From a checkpoint of a small mixture-of-experts model trained on Wikipedia.
Size: 11 layers, width 256, vocabulary 11618, 20.8M parameters.
Experts: 32 experts in each of 11 layers, 64 GELU neurons an expert, a softmax router.
Below are experts of layer 8 (counted from 0) of a mixture-of-experts language model. Rows are named router (the router's row for the expert), up (a neuron's input weights, with its number) and show model dimensions 0-255. Each number is 128 + 32 x the weight over its row's rms, rounded and kept within 0 to 255. Numbers have three digits each.
Before each expert's rows: "mostly gets" lists some tokens that are sent to it at least half of the time. This comes from a sample of Wikipedia text that the model never trained on.

# expert 5
mostly gets: " de", "il", "qu", "if", " Bl", " Born"
router:107088096153157165102150084150103129126155162145217104156110123113117153067105115161156093129082106150129149132151085101131162191131159145094126113091158116132152175102163106125099114100147106116141143120085121116142157119146102057106137130137187169120181172138115143167140156118111119102073162115117124182134144129177170070155114167119104130073153132099146123153116143117111104152109057115090144096216116107044081178092142113093130106139160146145187152087162159118120122099152148113086171136143163124127155111094059153186122175121074117150171118131158108165145071108116092133150143135198178123068078109120137092118139194189176178135126114145130158085155131078161127069187174136098079124134125174074068145106069121139151152143157154084150127088070125129126096133077057
up0:168108040106138128122133116128189149101148198129115110135118102149127098060160145141112149124122173133155142146128086054135144113152129137121094140124101135120136143133140108132077139138162094223154150128082150125130205160110150144125133211154170061125161186055135090145096178057144088137143113147133129124148148175151195150088109122150135115168171111130132174126129052121115104141131142118063170167071150174157133094136131089142110068055163123065107117137093142183088147109147088163102088066122120123129083119118091154094128194152112123154130124089125073144106141119077101114191145114171139131195096118115099170105145126126102061088149148152159170122128089122123111143122128112107103173179147091149140142141081080126116197108168147183189103088118133133108161101151107
up1:137161168155146104143178091103087099118118131192155112132179109159152183152132136126093129081145088162140105193086085093109099142125118081131140042145165090132126140162123101161189129119116172116111141159136136104125177129144138084179127117112110144130180124116120138157132095089098125127103119063143109151127144155180170116172135085066099085146128133105076122173142108158199131108191111148120121152158126139118115151154123200092129137111095212172194132115194115062078112115130116074049118118128128136178093152156126161067192160110132143176126113098127138117156154151187133128111180116102129038156135152137152128080081101100141135179126145119129115137088135165183136150118141108124120031134142082110156132116098117148145092160077120117144133138169149141150059079070054
up2:124079173060196173153152136100104125123202158131170145127107086146125106159127180105131147118081123161115137103197122172081181171109147108138146161125132157123122135207109147121101130140128139187141123112174170149106168173133136152074104134189131156125091114142154159126125128150126059164076155135151114068157115168125155138163121155113147130124169133164104161109139141091148096150077149100153089134107108161113212132127088106131128125107142124056097166112105177118140116105131104125173155128182196150149123103098118116072126155132090123080153069150125125139097073152191166082104137171083121149138091078111077132050125181172056118087155131132122140040172167112071075159096151181134120154137098160112099113115107166074101071113117139103128155075091116099144124105177117
up3:106088113176208128112159146129114107089141071087096202043170137101092134169141181120116114107153125072179125123166113117114170140130169110137145099094152136085137134141113123143083093134177082061224126147127144124135175116126138114104142156161109100135042145089122106099164141169140158125076174156119100128105105147142147136112169100120115120148149208090139170085115147139128125207138135136160124154134153194108154124090133133137127163106110198136111142078168165148111093162091125109162143153133126116195098128117072101143130127149109143106112114140079119155107135159119102078095120062141128115105074092086131079128210178147127149142076121098165139135108175117153183155178141123102141213130110145101109115102101154098140101150157180041131158091187101124132177148096085
up4:106129099143152090136133173196133161148141149187095166086118122025095148111144055146121086074135180154154091067085115120119148168162169160159150155131132124135123160118133183150157153100113164130126078146159196113130138149143098109136149127138127093129161122075133119100151117151119096175087102132125115125104110132084109170181120119159098090108122099150139160053126142173101154121115158132155073210151131128162115145172181115116101149110141113070176187200164104169071126139099114101137117143138133063184126105064141120134120158162177112097219139110162130101148099116099198150124126198093105153084148129131170179123161148106104092064165063141150128105071170121120077116158118092123147083084135124088138123105124127093115107143100080067078143126108166144122131181140137
up5:141114125086096206092143130078085163124067149158143145150167076115147136193098149113132139128155112140148079158208146123115109164104136116136121148115109079151087132101165146154054158136122139120117097092104109122129080132084155122149179098138189179172153110115153156072126090121159167138113155080095145038142175119117119201126129097128120136180122158138156054135108093116129160130105127130108085142250090145155170136120111147120220146165148097155152108075130120167127120158106153132077125146115087138177080091142155178140078095109133129105135132090103170145139084119131159096143111126099125164109105200106155149165144115075121139140107112111157092089135142144162147159142137100047087102131154174174122118049179166117111147168097142050115149132117170120099164106113167
up6:097104142141188101177098201094120083120185170109156141167100173125122088152145138145151107128140128112147083106105092129091118110079128092126156170106121085141082146185148144095176156078111135156181090161110143110156154150146135140091120126138137092190144083158176094088187180138120105102163038151172120140161136096160154177151073117140167137108165120118178059102082192136106140155095088070167138130214185102105135115115159136091079134108113104082110139128072127097172121129100115146139110085148136117100106059151164131120110082171172129104161121128128058107137081115121119130105084072129087100174110157145143147174128140112105105099217105134110106095116121188158144156156122127094096139173086185161110186123118176164139153119099119110146087112147183164162124156105158
up7:155186167154127176130130134134132094138182159070095136131176153053114194163071144168104076120119117162145158135102071149090130150096128178088163186078164200139127158137136110139167129125116134086115129101181135113148183080145107114076097098118142104135166147153116137142102147135110134113151145149149146143097101153188123136103106086160172135092181157115125101165133086167106114124182111097118102091152120114078111138087103185129098121200148161193165158170090088111131085126118121136168105110100102081115113126150111127081109094166105133151162129091119136128118138124106066093156113088153124076079176093169140075119109138119152161103099115177151152112122120129164096160135163165031188080144199113096143125142136215098208098157119085099128135142096112131111176147088058
up8:185145139094094113120194143146119152168112158079130182062162123137146155097074113195133137103162140152163124097140118125132085210104146098158175105099091165183103102147145114087117123170150184138136113077112150141078168118141160113093149121132194133104131102163110096116105124209103119098135137150133129155102095104160152127091096136109143133179214123110160104142116134143093168162182133160130103112125158103157179118140145124119160208193124079217079134107119161133095103118110128107127161107108119088156128108143115131094136132168091171198100129080111120139142054159111108071118129144139131063085160123112170118187107056139097090129117138095110135095121104158077068097130142102129033125126110152100110110159125164104191066162195142126144150081147125151105124091105167
up9:098118137084158139113136130171103160160128115150130067143078108147108072114150083128125123164125100120107097120118135164068155125155181093096053134132146148087139086162173155121133158164107071067153177108107132093170117212151099098096124164115119176070073155082142146124141056071149095141099144075183174134141140137135149135090157137155132126096158140144138138166066183077111172132117173120153129135174096084095188147153107118135111130105168055125122140151152126120144085133108105158123167110110190156108142112121108149110110128097153105030101141181101138158171102158152144084141099168177120194163161102206123095138081165102127147154138107191142134092130111049084147091087159177128110094123160151081124144122171106168131093164084133190134148139176147145081131124105145
up10:202104120140100158117097132188163103112130135138190119103159122160116108105135163200121080133156119117155112109117127130085171160162104133137132108070169147106104160137109159124075153187177132193117139062089089101100138098180139089131109170118121128086141182166166178099110117110084124195094091126163126107142066123139129080106125139160186169131146136173146131119175136092126062134121177100108097089085121099108134213104108122096128125092148139079214128066197101144087138110141110156096146133096165112179119142089133190034148080050144098173085125169092106172112073100159116133093128154158126102127156121139168166110129123156154095133125112145171136104147147098093155116157129140125171134157165063154133105138134164149125146127118154074162136104082132090131186067094128
up11:137148139091147128108149167107119170167156154143098125154120149102146090127145155169096114181143128127141136132139142128147116130122120092151142149155137099130100110139146140113132157101108152111151100161095102106153093172151126159111093145097104162133097077152068114083144099067175112154071188152127103094128132123146158115175099162133061125129147102179145071111100156095052085133126067141096128087144102091096144118138086099113179058116122167157140117103136133153126068094149116102052086148058118172116106143131126110092133152129120210140147086131108127171164164153196157122156174121127120169099117143135091177109103150175160160149122173222153149129115141099171127112120124177157134136153127118121217030129109095224062165118079127113191050148136101166150141118059171
up12:094184153185131203133166122124074159169078143128104153131156173070120086156120118084075145108099138170114149142119089116153086199111138180094121087151183072097119110141144120120168085163148145125113118169130189142162110089128093173119132083141114085142126115099102101131163132126172093175097144058151156122152112195191130062091116116164126115188148104124160114149134163122141123147136117161148105143167110143138084087148162170114149143143213109145132082144161100173130096097139082124146137137117151185122096136114119071143109137089101145092131134146136064102149105146144095111057116138101112186181167049092081092167145101200127141141092105095216069087120157111152133100116196177150159177130133097079121129112116115105129146133109128140153159090118172139159141096102069
up13:125123144151082131138142108154163128175210137079161145141133179113103132118115167169122175106153121099085152132106141090153133160084163127142192103166115108133113142118131130089135120119135169146142069150181146112156077156139109030215168160078125166099100108124131131092123126108133106100164106140104091101118106136173194137171096130154102054095126145108128134152134140119118142111181159144104129145149018071075153132155124202151129129101160153138143057090098136173132154080127146132131151143062133121172169109118076143121129099138107109216175125134096070081134090159186119142129085128108096136141131148122146136140115186142118144057084109140118067151125149167114118141128158128159126138136134036177181174172094196115099138092101095144186105089126095141112145116100081
up14:115114131109146168108151153090158171123069173144137113174168117187068120090182197103057138166129142141151125140162113198166152120108118154101104010107116152141165141073115082180130121077088114117118180153081086145124139143138116116165175138128158110148138186112147122136099132096154140153148144167107127127118159135152122142135111112141142125131120164121182122110102118149148107165098131076128172120119142150100131166082113136153130126088059155065131142085091132104141162099083216084169106136150120067166142140161058147096092174124121082130097144152083107119148136081162164152099184101146148115136120120091114012111139128120107178146101141147208119124140122145160093157147127134086152122145094150140108177107113098149120178126082137176073123135139087069191177098065145
up15:108084204110096141141127088127093111122136102144132122179165097185138154157121104113120138159117126128130136109150110148152143128172136112167105110145043099114133126103114101148117109163140143100130111103085074135112188181107104063131050194169142159101114097125118129119116200161101097173123158175118150118092150084119127106117161107139141143168124106177142107128139208136093108145085115123128110105053165159113110145063133065103170138084133135093155161082125103068130144145105175117166119111158155145121148129205205206134128116134076099192118133170134100110106139072126111098156130122158208087113087098193131058105180114168161113170112071098115119154105106090145141139140194180155169089055093157094120160145088109143134160110161111156187152116131113131170104113119172
up16:103149150156157143154075174121205169148111153153131113080113138104119111122143147109196085162053156093136113104150090135101092147147158166153154165131123149148166121182126083145120130091145133107110139093139135126132119164144112151095148172114189046152131139115136134134137164138149150155136152096152127137148094120155089092155160132082154132142198123114149136126068145125081177089130162133167170138123131184131133129182157051095127237138111092108153120103188169124173130114087176159120139140126154143146133176150065100139104075097112083098118159132081112110091050105066175053076132107120032152159119150141117131152168101104141095093150111117152094121116123134106164153127104136078103109090153146097048110131118154165102118121122118128146117181196043127123084094156191
up17:159115178174118049173148125155121075141123133080142163135076173125142123165131098116125139136101124100170148106113155119087179169135184121133188123162081096090133117122091100108108092112181114097104126159144183118088098148129134165150111114165181130175133174199074123138072063132166154145110111108132158142136173126089134094153133118115085101175114190143112115128135121156129147175168170096111115140152089110098132141111155163133127134132103129128154167134094210094114109060144090159200145197057086144105047093101065168110073088094120090100102117079147143116123152114130096111115081134153129090110099144166216096089161177177129145125094124145160127132159206117172114115137133125128167144085153092143098186096095171144123087079153086130105166171127171116144133093115167
up18:160092081136111143097097142084151163154095131151144094152088128133104125127085063140086079117154130112144136173142115109155146137108112095150085110141099089123131170073117114160061117105127115126117098079164108172212102099173118137194152125129134207132128122089156177188108110092132130090152142134100145138115166115151119176143092096145144158129139188142093142096155102099154094149140195126074152114213177130074105212145117094085119106087214134117118165115098121142113114119138096121073093104168133111155112094125116139095097123152135115145140181159171090110073047142142055117105152107157151142158089143169107107157101188127175147116156044121172166098166156145125116119156142109098142150127162193178115174104057101161123102145131172189119169140093152123168139105116079
up19:100118146084170206129168194165176151116156145148120137133106161157139147095166153100075108123128176047121159106094207122132169122108118145141144096118152167136174150114113112154142080105136174028137117108074096109124165116172131182114147098146152109202157138102140108100146105190132146152040172086090149136127107168132136146121070137135147077137161080117132144120117143101156130121069088083163062139188133151082137122122146117136141083140149159094207114075104160132105131085103080079114175134145105123171187134137168152149125161170155096089155133121157138138126099170141110112116137158171125131151109149098085068180095123127124113100176151069135090114093129107114114107131138078141090147083045135101158147168132098115122100121144221131141174137080116087106103144110168
up20:134133140081184156113149098076132190101181152180109099125149151144138162168193101143099136093081101123073094165151068124127086150116102073114082137183092134118157080134141140152127079117103135116127127152112097141104112112101149113119134108089147137117172071170090086102163113135130165154091093159169083096189130159176143148127096098119170174133131141108105119186135170205168132097098145128101088143156161173122135162210089148095169072081137084213200101118152148134112118103158073163183154109181110122127127184136102108154163134120103128133117123117075109087135109114114183153099149145123114146178125169099129119103137171125143164103038168189140164091132131122168143134108105132118118101119071149187140093120178122116083135123107151135087155169057137044151136106102099
up21:144184122099113140098158138135143076079166151070138112130134112193052099140083182162200105137156118080160161102208147111153124098089159136148143117103096153103165119100118140069092171159137155163195101153072125120137104113062109154161054164133085183122159186123151154098072188150132132130132128093118154103185157114122142105123112174112079103186160099163139129122120096124106117117184098111123154094116035129123157153089164097124151094160154090113140062097039126124101112117114115125111172140114088118143118117139133122166074133144104160142125130134137169146135181124180113105193150134127126142148067099150112133158180127115091135105110162184125130095158168113131142051109101137128162201108184086148122123125066185125098179188108115138120130110124161144088099111155124
up22:078130130050112097110180111108124104198183154124078169187134127139183118129090163149121139133174142126132137145108074040159115135077187146113130152166078178188220137153103122123130129122133045086150102184144116111077126155093109166074181124163168159143141165166107094153084148088117091167134111144116082148125142100120130116079131123175142117147135150099105163078125187192105137118116108129100181132079154121124103069110145079125102075098188062125112214119070151114140100147090164156102162162062140161129133082094128087109155183126101133117156125153156169166154078127150154141097146159140179106127106127119143173148143159083144120118136146112131132138074148155051142134139111137104078100140132116160123091154120118140106116107108138056165149126151124103157111142132180
up23:180072077125204133136098164109155111122114171180161135120109078157089152083179167118126087086144097149061102105160179089158180150114120187141176139090111140168115181136144100107179151137083153143140172162143183062078155172143124141131131109099149138155123141125139163106097104086147139167143159122187174185090100160162159134125089121123080145127148116101087143199102138100182151149184104091116137176139194112110096137129154132127138156180101058176140091163132109058084088066141119146130098055116116108076143087104072126120139158089120137103160126135116153131136168126114082102099122177125123115178131118127093156140105148142093082101096127138073218099188139109136066135116105117089133148131150131124183145130093159092101162088111067120099138123155173085131135133110157
up24:172074131154116132174121088082103121152104174131140143093105177176154121164155100184140140136107088132100052093167149112135111105149109125156065151133116080106126107166136083121123135172143123113153112158118164093086095124168065139175082125146105132130111120122122163112157139140131126101093155126111129122124105082065133127183071079111092139150157124195156184177103191098158132133122182138112191140089065102104128172136136066140069143122127156155134122071130125136138150114067108109147138119124125173122148144109122112128040136096159141111128166185129156165074120169092175092104086168147092133159110132139124113101137118160124114138077109094126160172208091168097094211174180065103184127174087165100130162134141097163106167090175172084177146145122061162094116122113179
up25:133169153143129148111157115091115144079140074145139187153116140146126164126147114108130090150068126161114137215152088121124117110117095185120132093146135159154128151132172161167162117137211118177166118126089048162134122126124135175149135096161198184159164116185097093133111172112158139102133149093112112120137104162124146119123125149121144093099116142068136150140108158117124098125166138130157124156188074188079102170149135125156144038163066136083092053121148178120137157161109110113077141168106114090100131139113129131154172201146128102157110137108151105113106135133116223126134171124114138099078098138115063119133087153097077107132149151137134144062109151183108073112098123145066071159141149136137127111199061125103096038121114088103208165144108115098137142156130085